{
  "experts_per_token": 3,
  "d_shared_expert": 0,
  "n_kv_head": 4,
  "vocab_size": 32768,
  "positions": "rope",
  "batch_tokens": [32768, 65536, 98304]
}
Below are experts of layer 2 (counted from 0) of a mixture-of-experts language model. Rows are named router (the router's row for the expert), gate (a neuron's input weights, with its number), up (a neuron's input weights, with its number) and show model dimensions 128-191. Each number is 128 + 24 x the weight over its row's rms, rounded and kept within 0 to 255. Numbers have three digits each.
After each expert's rows: "mostly gets" lists some tokens that are sent to it at least half of the time; "gets" lists some tokens that make up at least twice as much of what it gets as of all text. This comes from a sample of Wikipedia text that the model never trained on. Tokens count by the router's weight.

# expert 14
router:107117118128142092085139152133115137114135108098115118125136095124107118109185160125134120109133115118113113156140115086086154132112159134118091143152147137136103146112138153141159134108105146
gate0:150148123126163120122133122128119112125119072133112126153132114140123155123100125111114135157140087172104176101119072114083131149091164107114078140158128154144118119171162129150128093106125110
up0:093125177121102086119140124115160143113121153189114143141092136069099123186175135152142099119134096112057141135153142132134161107101151125093108132140128153162160148138145143149157129146096139
gate1:121142087136139109120119163117155125153127135113094173089135099133161148126157153140091108135096084090119058146122104134119112147134132099127113082155132108108162118139124145117164131140137120
up1:112141120123127142118125141133087113141124113121130138127130088137129113144166122158110153122139092133127154095110123127108108069147133132131127153150127140075124134113117147131144161133081111
gate2:156124154108146116106109144085134134136078132146123124147089114137085132143131148138156132157133111147113113117066140156069135098136132153131123133130113113130125158111152087143141154122134161
up2:126125112132147150141136143070146115117137143082133104095092114122090137121117114113145125159125104146168154135107129112137112127109173143134142109149079108097156159178105119128122159122111171
gate3:164149157141139142143134114129112131144167140092148138125099119106116169100118122102087104119143140139124154087102117155116135131104139117143123049131122142123122104130132154126101163122120145
up3:102157144153160079108153163158120109144126120112125171138104138162169149136119130145118099115080173152163119128102102135167098120166139143114107145140134150177188112150139076138085073096126107
gate4:139103135147099183112157155148065148134133148109134122126103134142149103139087128154137143131147138107108142167137149136122139119096139132121143138100159149158163140110144105134137139100110143
up4:136140132111124167103099091126143124104094140109126106130088098118156150132117067156168080085147123148125083148099126152111134112136128136113115134182165135107081130111074121137153131137159155
gate5:133135127115085095129185161134119163115102127071125142117132117099128098122149120120098128153147144128098119122136128121130134113169114124152099104139156149154184131133136140122113120106139119
up5:126136164128140108130126141134121100143153136148130120155080115135148157091141126132092115126107134165127146148124105147100145122124131176141185111131125139102154121132106152097152108114181120
gate6:116196112074144141148140165118140115112133160143148147154114146125107193097147121123128135104138133145102101146136169140145124117097127161144131174130133099150119162109123115106114195081135150
up6:105138123142113158164102132112152129109150126151126149158168095170111067143162115125115139150136153160114140097114144094155097113056153122134099172105126166151111139113106123110110160145159126
gate7:142100154115098093113094169105107143125099115078138150105143093132105098112143146136109112106147094137065128177133166126142119141147115152144131127138139133133114095154145073133171098136101137
up7:098114147123077136106169165102109127098126117118077114118129125135136160121097100125108131136139158176162121145167135116105129107137118155125103168164108150132154104129123122133128127085121154
gate8:159160100137123095103103148162088172122107118129112180127108111153137150165153123144165093151142116111131131171154147138153144159140133165128152097102121190144119138108070109132136118099105071
up8:152155148162120130077196145125093154117134113122133146150137123122098147131089145177111139134144127153143125124158145138120126107182166139112086172135121134134129134112137113112160168108130118
gate9:153119057162142140139149117138145127137140152147108135093151116119104139125130082110189139129110144169131135112156106102126127139115125108138113160121146127127158141103132192093146130098080121
up9:153125134145145099104139127121115094145159155146173122167114160095108120140069091129136173146144156155115109110107111118118094140066075142147109111115153119163133134123148174085143121091140127
gate10:134140136079086114136130134124130169088156096153113127134115161102133139122123141159157093097090148141127115113150139154108107143124114140127120163151120136135131111094106127100137176110162126
up10:137133129110102167099084111144131175128139140123167133073101131147072135130125175160134135117137156125164135122101098136123145111127132111167181126118145152079060097139118154142136143159133138
gate11:139096068138157162128149162100146129104136148120122117164069112086119154114170116135106106126146091133141091112123143092147165098104089166127098100145098108130118134103122154130099131098114127
up11:110129150138166138128197136154138201110119106119079087151159132157128078137095136106147044119152137115155117107174144128149133127155109126130116152131123141118166148114066104142167115153056114
gate12:111144135124134135161112153117153095102134150120101114093144119130153146146127144114135138141120181142143154145102144123111100168154094100145151100141111123139124135158138166144101140118114099
up12:099151118109123063114090134137112095110080121170156139134111119101185120162140092141126162152133101144098114112083092092123103096132143056136106124130111105135098133109146146098126138084155141
gate13:099165125162136164139134136111119097131179116131144142109095081153175144142141121159181096162089133135153109131107111119080117118109142116184110149113141110125125131115111158116113134138152117
up13:148084124147070120139134116127141113133129157133094170132148140124167140139128133145137101123139100094129131129090103122144116116169101144137094109135127110145106138105131173131128110144118135
gate14:166127143107124105121139109137183180115109142072069060116117150123133162153160115119154121119135124103097096158169114105140147159123129155124125110189144152120090155120096176163120121099187094
up14:139129119123118108093147105123133157130117138142126058162110131131120136127071139125163153093103163093147099117084122113121138130120098122133102175112125137181154156117155149133096090109116111
gate15:110195113091178151136135136112099124161112108103169120137102116107095082130120116100127132114140151122102141191132168112142098120109119163116134097132138094102111168097139148127120122133156096
up15:111180149140145146109143131167139128127150106115099150144113101147107112115115141154137145127092129125159143165117104138145134109165130091116109135113138192183120129124180101130094151150157156
mostly gets: ":", " |", " K", " from", ");", "):"
gets: " |", ":", " the", ";", " of", " from"

# expert 11
router:112121154164100107114098107077196161107125136077134130095146104139120189091126144106111134117124123099101097153097153098114111145117096146111083081189150126145162160162155143099134106125099155
gate0:137161106138158164074070104136132151135136170156101150183164132113101123085139157154135096140103164119141149116141136154165098117119129126136161153137156098148090118125162125163118073097098091
up0:142138101130152143103120146125145115074146128134090149156116093151122115141136096139161127138121107140147172174152130108171119112142074132134123113150095121142140101089125106162095149098104075
gate1:156170124084072151098098108135113107125137124176178085082163156140145151123141132152086156118110136120113138188151126115142139119123124161151104133125155143071120093151131129103172158093117157
up1:158138148095140109111080149129129138119141123156099037120091175139129147120092114119120140194113128108108129174127171108143158116129096113147141133099098112159116124078147175139129145116100129
gate2:138156157106139108113136123103145115130141144112139126118162134164109138113139150114134147122128088137104140144130143142142150161119095141123096120123149080169136114127158166099112123091139158
up2:090149108148110134124121106125112105140149145154119131172155123110152156151131160153148138114126152122129102143072117145117165174091126176111126122139147152106114145131136111136071149111106112
gate3:127154133115136126141121121115160148129145105135155109116124169133073159074139109106125134162121112108181165127123200114128120169120132096140117083132158143184085144124127179171111140098114140
up3:115122164133131153146117143108094037116123133114155101095120087132119103089178159094171102126102143149129133158145127083158137146139131131101122129113147115132132090124110190156164132143159162
gate4:147141144143157136144147144108161106100107153157146121155131092102133167110114084096111121114097105150173132127141089126109137158166104155158098100108103144121195117141086137122138133146110114
up4:145141128110131127129153122113179145117130104144158177149133145128147182116117159133135114099127107109105135106121120164128137155151115099154135098135156084124121128168151094146155119137160126
gate5:120157156101132145104151113131155112096142090136135124150086171171141132108162125146132118145146151161148082106123146166103105131141134184132131114161119148138182143088120154134143096093174113
up5:148125099138113114148125078153150127139159159153134148124151103130102146144143100173164136125143115132125135101145074087105106132107110148105169127085134084129066132098109119077118122146145145
gate6:154084146132137131161125154164132093110120137106118142154114165130127161116101138136112120144115095142166124141167146136107127114163110183109110138138149122179145137159128134117193131114099155
up6:134091143058109113123148133156138081113128126153101132089080095111121153140115114096134146113132121146083125161139119082130106135128143112113096136118161088109160118125094127117153126124078118
gate7:145136133149129149085135140112130109132085100107109130096123090125185111136152123144168095111135113113132097132133115117128075072093140112151130179113153141121131125164111189178169127130076111
up7:099100119137119133127122097134128108092160169134111138125164119123145118137158089109177143123132101150152129120105154161111073107126117089112100171144136125116112108106173144126085129097103105
gate8:151124174117110121112106120126104100170119172110132112144138128149111113118129131084154118121138130113058137153148125141102155128148129148102122134129115112115116105089129089102118128106109161
up8:110119112128089093169140138125111110156156133160124140098108180123160138153119122076146145099165106137140106067129108126130125141180135125103088131137126162113145120169125121107159126115151120
gate9:176169164135107109108099167147130147089093158108088072117123092152112158116145178099119160124118124114141118158157135114134131137129176129134160100105138118128089142132115098139136131130139126
up9:126135114112129102074117139134183145120066110113144128100130146076123165095084164099144121119139156154111132120148099129170160093105115120119123174158153123111101155142164121105152152173128169
gate10:143185136133092131087130174153082121137155129167113131107093127123138111105104138144100072136107138131158141133151131117104139127139082139137157098143145157115104129138110135117151121114117136
up10:149149145104119125170140140090127129126121146091109124145125127108188141175104136130059125150143132143118124127130157135161139105122092146120159130149134116108140079111122083139149126108073145
gate11:151086109141114111103115156086107130142134137135127088158106082132095087160135136145095124148126136152105117119161090148116111097154114103153117121140115093089091135139082134139143122111111133
up11:132137150081151203113124130147123116120160116161132123107151137149137161120108113144125141090111110176094139195106093127144172118099172118125100115154124108142118122118124110132142118101124114
gate12:142087119116128139125108189074163136102162114149157153106158126109105148158119119163145137111098121121139126130116135088073108140136107135103133131171129049111114167115138136124091128135150136
up12:122114153113098142081102104166118164141144116148166138115131114104115159139139140104121135119129092101156117169142105088085087107132142135107094146174142122116126162133155082136154142132105150
gate13:108162182112125118126103148130199126087168163163082120151121116117128151088155106116124115135139107126131125143126135135122075150095078136123089138138107110093110122088097127145156146109118151
up13:081115132150124152129156128101156150159073094143107151109093101187123115104129113133117141127137106126137151128162117154087084112175114119147141130093142135124167119145133134097125118121123124
gate14:115136103139143107138112118141138133104167144153074109149118149145177129127120131100175148089109122098166169123132169168120122116114122114115135107121126169129116100160126153116114126133126125
up14:144146096136167129078109097149103120136153151124127161147115116108132146166203153126091112132098118158099110116137138118146136132120157118096128168120144113168067146113173106125125185120091132
gate15:120138140116088157144153103152132143125128117164137115124126121111099081180167160135188121090109137156103138169091139118118079145099145108157158145149156131138160149109148120137093117130097108
up15:127121113146129175146096085132188111101147129127118108149114135145117105169110131115092143144125130119111162098138110105106109108120176121173072162137159127111122140129096142116130141153173110
mostly gets: " (", ",", " and", " \"", "),", " which"
gets: ",", " (", " and", "),", " \"", " was"

# expert 0
router:150141155149109142100117128154111115100163148161121085112133133148133130137088164112123150162124124112144104138106114088101096131075153110130116128135135149172116102082133145136108146106103116
gate0:099119137066167096100116131168102128117091107160117175132100095117125140151140164107112088135116129127146141150124149113117113099159137114093108165124109088133151102105109148168089127143119097
up0:078107095144114160088071078108121158106142124134128103134132109123124154125144156143097136152134134083101107150175160118158085125097125141166142144115146126122125136123143091086147142112162147
gate1:138147111134101168132122181118140092101133127145115144141135105144107088114098064106117132128086114112112145113121146113126131094148136131114106147163135127104096112140101158148128114119108115
up1:148129146147128094155141048123138133185115154137128146139147115149153099095154195167126138136111145132083142127124146106091130132113112150152096114105129111123109083146167137099128129128120136
gate2:139096133110139136110114142142082126106083135121105148094126150121081118148145114114132082132122129124116155160139189137132115119122109152150063125155110182122098143137149119146121171127130171
up2:128137108112123136107133116122146145132147172091152102169149188126135124105071142126100132106141136132125095111159119130181148177150096111106141145123119116102123124129131113128151135150110082
gate3:150118148140167156120099120114117083134140077097107111151115132139150162152118161064125113104136113141109108137152174126134080119148069152124157139132104092130138084116114147142161128101104120
up3:126091166130140106108114098129146148131157143131155140140118102096116117145144143122140119097191112126134111109116120136133059156140113092103154131144178113138112177123124162123127098102137141
gate4:138112110145156131109083135118113067126114099075126112150103171157150074129067142082155111120159095087153142132155158109101151105122135120189139121127116115089147067091133124144132161135118132
up4:132130128173120119145117144121122113105104141128143113155132125099189189124091100114160111118100171113117134136162125131105136096128112123148114150117144138116191089098071150148092141144127134
gate5:117141112130132130111108140149152109151134125111118173117156164125124099165119173109138096145138091129127141163116149092174135142136136151084149159143104117146104098098094170138147166139131084
up5:114145133164110110114116118101141145141138142094124102112084067123133107165163114112117140167108119122079150179097113139154123147174161099129115149107170139172112115103153100141106143156165136
gate6:158111136084093100105102170091140150137110114082111130144158123148129136177099170156124145170137126140142102121102142114137126182183117130104140168125155109134119094073128157156146188124161097
up6:078108126107121076142093161119116171120097126171133140099160158135153136079100156148110104128118159180128143126134105151150142132136149111148142167122109167182179149124138150152160158117145098
gate7:104137099161157132092140148153101130127109074101143139139101110131131118133094127102105067086122148139159116159140203103147089129141148171098191139117132116139140106128125110157171123106139084
up7:139092131134128155187105164118150096126133134130105123118119143083163066099122162158154120111104107141094108066138111113100147127142147123104143103113148180103144145137142042102113121127136107
gate8:124132131065120095133117145161080171111138158152118150132103141152156156151105129116158169116114098125144112161090119159121141159117100117104083072113146127136171132101088094161113122094122114
up8:147083112127152122122110167146168125110166079123104102116132114189147106150155111126117106128151141112117114136130137157116124129121127163166145149107122081129120132141146130111130117100144132
gate9:136153144107112103135153144147105122118126102145154130142189126162094121131155132146130109131138125128156121109120147091161161076142098148150134152145146186148100161097146148150101155119111094
up9:160107146134152065121126127069132142142160104115120136114109138113131140091141111105126148162125123125114135091107102122184141146127080121114107128121130134119121124120157141107144091169126096
gate10:102123108092164137149180141127138104102144096134108140116106127140139103123164095045146138122097103106158130127131165104146145115141142094153174122142122109107121084120112155103182116120190129
up10:146139131137132134145141166104156127107136118137109078102126157167114080145093143156089143108158102103137132120143117120110128138136119170180136112083093161121120106145117101122160114121141121
gate11:094100153084087124133168127124126083119156134128187130116119177133080113141111144123127177151122093117154161156110152101093151078112133125132124076169128126135101107122151143130092112151144113
up11:093093135132099128094119125089116146135130145109122123107151097148137131186100154143083090154101136137116102132151128134126099147146150142080117082130109079128087147099139148100172152106128120
gate12:130149119125162161139145131119097151180135123124163134088123131181106129105155105151133128103111114132108153114126133117183125114148102116113108147153148118131132087139123097108108151116072088
up12:115114137121103115180108159103120159081120146161126076108108105158134107102106093148153161109150128154088127116167165128151136114132112151143108156126118141147115133148131074157144145145119144
gate13:127126181160125127133139108146134123128112127168114117109096105086117144129089140100157093099103134146118111117107113105114071110102097131115130106128070122150138171119124196109136172117097165
up13:146143128170130151185146168135105120168139114128125136122125114135167111135203110136088072089118127116120151131140107129156106160128112154139110119120143134100142188142117154120156109154101127
gate14:105113139143121151097110132152132147155183127130122101145105089105137100137112114139136091104129110133108141139112074107133157168117083096098121116148120138126118145143085178112097153126129162
up14:123124150114142119143124201130111120134160124107116087097103135087134148123126075102132135091129127124160158104148163156132149119104124112104086091148106104119150143124149180153174083145107157
gate15:170156151144110103150108121161147098093175138146101112126149140084115130130101153091100130146120107083169096124129120115129084140079078156104134174154124129162160134126151157100123136107125137
up15:135159184118114097104123132102143110168169113111098151135147131141140167146125148149122125089154081130116137146117092105057120143160122161146089155111122117100135136177138170130151130119111164
mostly gets: " that", " as", " after", " out", " As", " because"
gets: " that", " to", " as", " in", " of", " for"

# expert 7
router:148115153143118158129114115130143124164164116169153160162138138126151115179126142101093089091106175153115154135159161109166128114156107117154190165097164118129127112117125150120141115114173088
gate0:140130157112110110169119104159123126109135110122128148074149120115121126120127154120130139155103135153134201121166111132145128079093138137096136161118194125139126146118139142082170175117104167
up0:130114138147136115112100146089119150096086162181097105174133121137101137128147110091105172117133105135156160163100131100153131152130167148152140127135168103114128116122169135153131134124106144
gate1:134183111138141191150145118143117091096110127123131091158125141121155132097136127105125139086095110120164172119170158073126152130153165120116123114129133097123161105076174107165122164106124111
up1:102097100123103124158121104149101099184144087176116106122121126092158105085102123135089161150141141118181185080127158125141098178146100120126133135159131123141152085156173062139137145126151098
gate2:116119116100166148151164138117142116123095143099109109124131144132138074141128130126162150137101108148107122116131091183155118120129156105142128113115171141092157133151110135156161136144128139
up2:143141120109097120066090143133097124140156122131145109132156153119143134111137089134159123185119094163073118130103103130144122110119129158149150142143108126110120117134112135099164143113116123
gate3:146122120137177119143108112130131123091171131193119135142105115146135143121125139096132132174132136148134131151162153138130128114085101097125127124147103095165112131094110131164156134096126133
up3:121101122137140087157080101114114116144164111107116164126105129129119109128138169157136151120133138098151099096120104152127135102147152120132109143105127097132138109137161128062099131122154118
gate4:131144131092140140137117140103128125145128110130125126128131146149132147135161136132139095135173117096109122108116120100131086114116133140144116103123135107095146114124141126108116140124156104
up4:100111130145143158102140112118166122174067125097152160142133148095108168157118131123150141140116097107116127139115147125128146138105120131118099091126115123164107121143107157147136160098120069
gate5:127192109094145117143113101104114116128126108120136111142117195123122116112086093122126092148152168124114127121142188125201155125169122136130141137141118108137112116146136115124168086132128115
up5:104136110178143153154124114134120167146130119146150122124133145116152152068184172132153128151167120090119163113119135093164110069155119120124107104157123118078132122148082121129107166133131121
gate6:135135163161160125141167100124067125121136135102163133130086165127090122102161154117121127128117135108129111092128195154159120134139092104134147091115073136127108083151114130158144110136150132
up6:168124096144147146092121127120122151170107121175142139126072152160127120142081132131170137113167132126114117119175150137143124117099114134149108152117151117124138149118119140090127129162156109
gate7:109116149113086159165133118124105138120097123156108132122046149121098147158106120128143140156140122117138133132048090123087141110111112131112121160129122137143144128117170121113100118074146125
up7:137108141141112095130123136165084119153132095130181136145085180151120122129106184139094151097138119175131166116148094107136153168070155121109128110128121115166135073127150141094100148166122172
gate8:151173133155132147119150153137125119118144123112115126110143144170127127142118130139097121164132133107143142102101148101117094149160086174136134097127144122119136099096124123116148125146133105
up8:103088084154137164090135151157126135132182076159109131138120129129124124088142111122123144110099092159165189109143071142140150105132081133143124168122122133147146132111104175117154109137111158
gate9:129165104106153096129117135107127130146115118107111136094115130083104123166101126124106118091117147144131160126117148113152102124112111123129084117123124153131104158186180118111182151171124140
up9:156151086124166110160144156106132144138132131143093131147135103146135129167121130126168121128123098126130098163161171144154100139123136092130108142143181144152112117132122127119174090116147119
gate10:134151105110141155100132118071121120108092147090137168153154089126145111158129111141122096165117126134112123137157106128149130126143131134118112116069157094129123104161154113114182139152132120
up10:142132119113173130122119109161129150162158149114138114172100125099118126157118094122141127158102155161103113116109157156144139169097138129111161169124115146148123119090143146139135149149124158
gate11:102187173122128114124151092102137110116141100096154129157119126130142146106117172087112132115147104199162135137110131087133136149088122123059123153106154124095121166097107169131121095116125121
up11:115154192086116134124165139137112095129107093119137123117157151159206147124078113120150130102132124144098136144185125071148100140117120148103127135151148135121157127159158101120118073158168123
gate12:128156100133110141122132104154143132136132102115097154128096161136098159137115157118123159122143139130118138119168162104122141129161127098148120084121141125131127112086172121117131065099107137
up12:131125126125090102094151127105093114124131129097091143147129105125147103168141096161080140127130157136087151120108122104133118136149128143129148118078160163118117100118168145124159115145105143
gate13:167131157108157133135135125119101109127108152116123128109140149143114104135081161113152147125124158095140151114144154110161157127118117135131148144128147125142121128122140132158160130136127148
up13:104116138156119157149123110154141128124143102161142131098124086128115113108118108105133116173188086105102139143113080092069146117141122148137110144126120127128098136138111100142114166147097173
gate14:135166124112119111136101151127114125111099176129109132107122138128097123164125161137143126126126144105186158172106164125136134148091141121099117068146146145083111077162110142149108098158165132
up14:127112120111136125122065098097126118153089161137136114160115132123090145136091105094112116115148151147161102095111143120122117088088136137137115097143145090115154145105079135137144129155154150
gate15:116164146118066123129078146131103117119150087163138150098086133080114125139148140137113108100143126123159085076181091105130125090136133136140138125111132117088106101122141154107132146097114127
up15:101155119141129106141140111148141125143186108099111097164096150120164137118098130126162087103126131159120125145117129136124141111091145152091122130131127156103137159107119088145111173109112072
mostly gets: " |\n", "\n", ".\n\n", "\n\n", ".\n", "=="
gets: "\n", ".\n\n", " the", " |\n", "\n\n", ")\n"

# expert 8
router:186147077121127096126165129126151138119131127103106129124121121172125165123140133126120097172148138125136138112093149161104081126128121188171136112100130170156137132124133106155153132074131101
gate0:098153125115110127149092150150098132158122104112101088122145096140108130170133159143119126134122151106139096159130145174098089124116119111148136171124118101077123109127145140126103137153092135
up0:128138153094128131093124103159161092141151161163133122164107135088148164101116158165154178129129099120155098082094146135111135143083139122135142115155128167120141096119171123119135144137086145
gate1:102127121072126144140093143128112123147128163128082140145170114108131139149109121117125142137122116115192106147157143103135104095152105170168110134110118115123117146091165094130157121113145108
up1:143093138192122119133149103107161098084177172133131119116090063119098146128107125119105106133134145157146130087116162126171145141164132135076137140092142134133164138127081103110140136107129091
gate2:128156084171138126101115129107117154122115146138140124141113098155153150146125159138122096144143129097151162125107148087069112112140100176142118115169134139165132146088154135178109112149074136
up2:106135144116094123147131137153103101104145113120109112142133155123177145106117094129150132111150093132162085116112152134147121092133094144159121143117116126095134088118080158125120125105177088
gate3:169073138137164102143142157090153110165132135156063126080158136118128117148154138127098105142094128100104103112156103137118105132157124104139127141139084130095124121125124129152111153124119151
up3:139130150162138106130152125124142227123085099154150068080120104151065090113105129123165141101085104140107144127134151115167106106121089155077150156105131133136143113149111099171113077162102123
gate4:108161136095128144124125129088159122124114149089111098158100137126140119147111119114121108097149140152113153131123131096183155129161104110096159109147118089150126142127131151091136122138131068
up4:174127154134101122142105124109111121171129149132105106095083173128108169106126165157109122126157120149112128111111130122143113139077124137143160119119145149068157160106121126175146118124192164
gate5:148099159149166120126149117081188101165097131110147149117138117165127120102138148151121130116117108138071138120097152120116132151109112126145099115115094102115139113079152142146144096125143101
up5:159131098128177130121151206115098118116132118112111139193145098152159086135130174072146120124132127131161151111183150117146103075126138100136121140102143101096124168100118108133147126092098123
gate6:147092139099115077143142118121137121113167152164132179137162145127109090103127147131092129092116136119134122117144096100143098154125094108129128162169107169148149082142154141123149169132148117
up6:089107157128114131120132159133148134121084143153100110134124107119148166071114142130098129181171089158112124132154102137094104137145166140102133112094086114116150106102103155136103151154112103
gate7:156091163132163101138119155107118128150144116118090102119054111143101153123132128098119164142111102140135121129107126086094134130156095151127129098133135123160146103120117147115121100105136130
up7:140134138153138124175124101133132118126144116165133128093163152146113176143105156154140166112122129122110146119143127166141147148098152181108123145105129123148117139078110122114135113110151144
gate8:114135139159161147120128135132127131123077151131139127119132124127179129180153136136169153114136129136086171150095116093186139155133152129157122159152173137093123114132171085126124124129153141
up8:125146120116133119094148118085131122098125093125123119120083188155116135137112095118103116124100165120132136117095091090076115126142138123105134162108162164122166136109205171143137111090146154
gate9:126122132132126114109128110106126130116139117101144115119146160136113114146159135147098090147110073154123145112131104104122093130132139114152107136125126097138171145170113104153139161095109132
up9:110100162102110146160138123130123117128103139142121129161180087145137129118167149070147175141149134112157118146095144141154109154135131118121124121129100109118138122111125114126115136124111119
gate10:125129149161144139118122131136166143133116123094132111152129151119115162127094107137149120119105109181084119125122130142146117151167140168137144142120135146149108071125129178129101085103108129
up10:136093151156137113141106106169108105146106115121130147095117173138143118154160129106139046110156152145133118122106145136122136122144121130147102101101120139123125144161091107141160121142125091
gate11:122148125124138146145120144129178123104149143132108158133164148102138126079117151132117145098106117146126105083092152092126103134119139128138150109105151150135131145159132169111120091153117103
up11:154116058099158138106124128108116107140122115113160118155121096136151112143131086131128170127114137118151121140158135122098115151139106127173100122119116152131119088072145109160135126146136138
gate12:108107145122109100102129153133108099149113106088129145094126139130136129116121129130142132158111122112137089129116149101080156128100146112151147107135107149165102141137112142154087124082147111
up12:151126090084165138157141139092156135143132118134101165103143158126126114111147142117114082071111150146098115132116094162144127112089112147162104158086131161141171119090114120121148083147124084
gate13:133119138125131104103104124139152143144088148137138157120121129133160143144124132124105119120140118137106155069108140096131141123161115128169121127129154109104129096118128162143188103100129127
up13:132134165156143123097125121155129127150162112093094128146105149183109115126168118142152130100188127148138128130093156097141127138136126122190161105107176089152119166143180093143116153130115159
gate14:116124135132149132166138149135135141105124198142164143117159076129117132162099148126177101125147127131153139127135134180103098119143058133135135129156120164108090128115170104114120153083099121
up14:127097121091071128136107134163128130122148130132139134140105112119133138154127141124144145115133128135178130175115114122139156128139100150115116167110154136133107128115149072106141091147174168
gate15:154131141148130106116134120104141130084104127151155129109148126141086130119130135118141146122122128079155082083122175152129072126113101125147121087100108098082101090126138126118132109113160147
up15:181095087132146093117153108103129136166128090144136104097100148107151100117130101156131066123127126142122122094119132168117091151161144082137100116167165118121122150161156139129159170149152141
mostly gets: ".\n\n", ").", ".\n", ".", ").\n\n", ".\""
gets: ".", " ", ".\n\n", ".\n", ").", "a"

# expert 5
router:082108108160124135161099146126088110139152111114139098104160089137128063100146121150129142141096124120129118102093136123098099163135090092158123167178131146157114111113117134131090138110089093
gate0:163137115100155158108133127107132156097129136128137134117139144126141102119159097081119153136128125139109137111142164111125146146155148106123132144141127158130182112100110157101073147136113096
up0:063149153156125113114158164153116147155124129118120110095114177112092108130122145123111084146104173161194104167107098081139154142092071140127135136144130122078130124125159133135115142126160156
gate1:109130136125128127127140158132193134134098148129086146119124135169131105128139109152124124145167107088133119097126102133142110145138143139102156153085146110135099115096115115135135098111113165
up1:169149166142110105108146151100151118118127128139176136123084161149179133092134124128131152103139103089119107102099123121135126112107144122144140120101123131114125106158136115132134184097123103
gate2:131073085141124146136145125121121073143148139143095149124192128132107158158117117121098120154111124125142151106112090146154126127143145079136111119151219151125146114116126167124122139166135156
up2:111140127158135108094110110154128167123167168126115106127159092116090108109118121132150127126146137095172113110125134144106125156150123179151136132091069144155090140146129128146112151098144126
gate3:156129165112109146111159137142117126128104128129114112123139081166110157122107138129086145082124129136108153120132127134128115176147123143153137109150148117140112118146099116126118106079119173
up3:126124105148099138130132121183133135149108140127139158154137140100160142103191114099134121160087123145146145137124144152099143101093108142135128090113124143133121103129156153101125115083110107
gate4:097150096135115097141109100134132176159077159099149117175161093121114115125134142080110116124112169094108129151146141120141116107146125141149114143114129130116137084153187104126158113110101098
up4:130128132110169130129114120110119092148108097098132124163129120150087147097159124192101133176145170087109140188168178095096158099132147151096125159144157125080124168107114138114110147128119137
gate5:137109114094148128162141148136168136147150114114114099133122202148087111137104129130154100100147135103151118133150123132111160178136159126152157149152130075071138102148120148147128144127123135
up5:132163121124108131114140168141131188110135111132126153106130133106122135138138188184133121149118118126129118125133134128129141106153110131093116143160129120122122153150194140102134157140122137
gate6:138148123092131162146114149066116130150139143113100143087126128114090133137123148109107091124150107165136122104138086127111133141128102126113136143068111095164097087139110153092125139089110157
up6:136092117130138117117171129133119119108117143174136114170082168137091149129157085097104100170121163105074110090146129107086148163135096145132134111093109124148176133115166130100144137092125114
gate7:119131115189116097102172147134145083100141158153108126103147125101132161119141131126111113170156124174080142097143170145142131150121119095127143116120095106125133101118145115115121121136155162
up7:139106097156159175127110108106078142108116134091158123110133139107107110108167141127116133154139143137115143119141120145147112126117123153111148125115142166144110108145159137123129105122134168
gate8:137144125127172125106130110145133154150141140188105153139115107117115140120083118131154173104161142102132141174150153128136101143146142109093128131159143183170133161146129115131125098099119144
up8:119161110164117124092155084178158144114142151140133143138120138096125129113134081094093120146134102116142128116106140092123147135108153098108143161120077157147077123141097149155106132093174144
gate9:120174162157125139162179164148139156127123163155151127146046133110100081126136113153147166179154164174105107163130151137124135086124147143117157107116141094149107127139114107121151131122115129
up9:112139142103137159129108086131112095118124123138113116174092123120162133145137175128111130117128105147119093130178151107102179191163144115102142107180177120163143138144132121126109130130162107
gate10:127141144094134098114139098116108094115139164112132109143095094145141156157157158108126130066094110136146120126135154166168166142164138111112127128124137107144131121141140151136106121155134096
up10:121150109119121124091177084130137122105129100129123093130084155153088098123128172115092151176101128123136142124144159165120143135107129150128098104136133079137116111143112115110179134153125102
gate11:132145108159139146135130132120085089131135128165072117152125113124115167142141156147146109145084116130155142136139127118137130121135139141132140110107119138166157112138138143147051074103138093
up11:113173174104119129102134098105112103152123104121145088160118125139123171113175155155165077119119122092095136164158131138094103130138102121140089112162135111120125111181108149153116114177129077
gate12:133145117122136140125203161124096112136093128141111092105103075135117141107143099157114140148089085138128166132151065132123128096144137127125075144154140127128138122138096132162138109162084150
up12:153107129127092125075148102108159152077107123109155135122161121152146144154097134075148135137150114161103117140128139131146099136121128130137156140096113136130130158150120108132142122133098109
gate13:162140154126138123110115094097109146089097130150107121108151105100090138163108056116139123151107167111096145113116136121134136107123147135131177124155107147130082164130174177093118168124116114
up13:088090136167103141139103173122145131121117122122180175105128126130126102121131108138141140136100154102162108138142088130130110132096134138107102121123117116152142156148108175129154111148133125
gate14:138142116177134116140092125147115147113079171147161131097151150123105117106098111107150140155098166120105165074161086115148140139067122146145165162108129110063155141121088082098105134121111128
up14:168101139139122149110114104085125109153133124112107086140138143134078167148134130123100112086120098116147135093109159137117140083137132135148102144135124091144127131122149080150090092120118085
gate15:127108129080145146100168097144129094094114125141138131123113114142129127168100138099155108085112182120078134102136127151128128117089116094152141133111140078110137106099183102169109148113154117
up15:131105149134114099096065143135117128141112086109083133111115102151123120145154141149135107136102132110156147164097124131111178122116157130123069124126104091137106138128110147151130164117110108
mostly gets: " on", " with", " of", " in", " for", " to"
gets: " of", " in", " to", " and", " for", " on"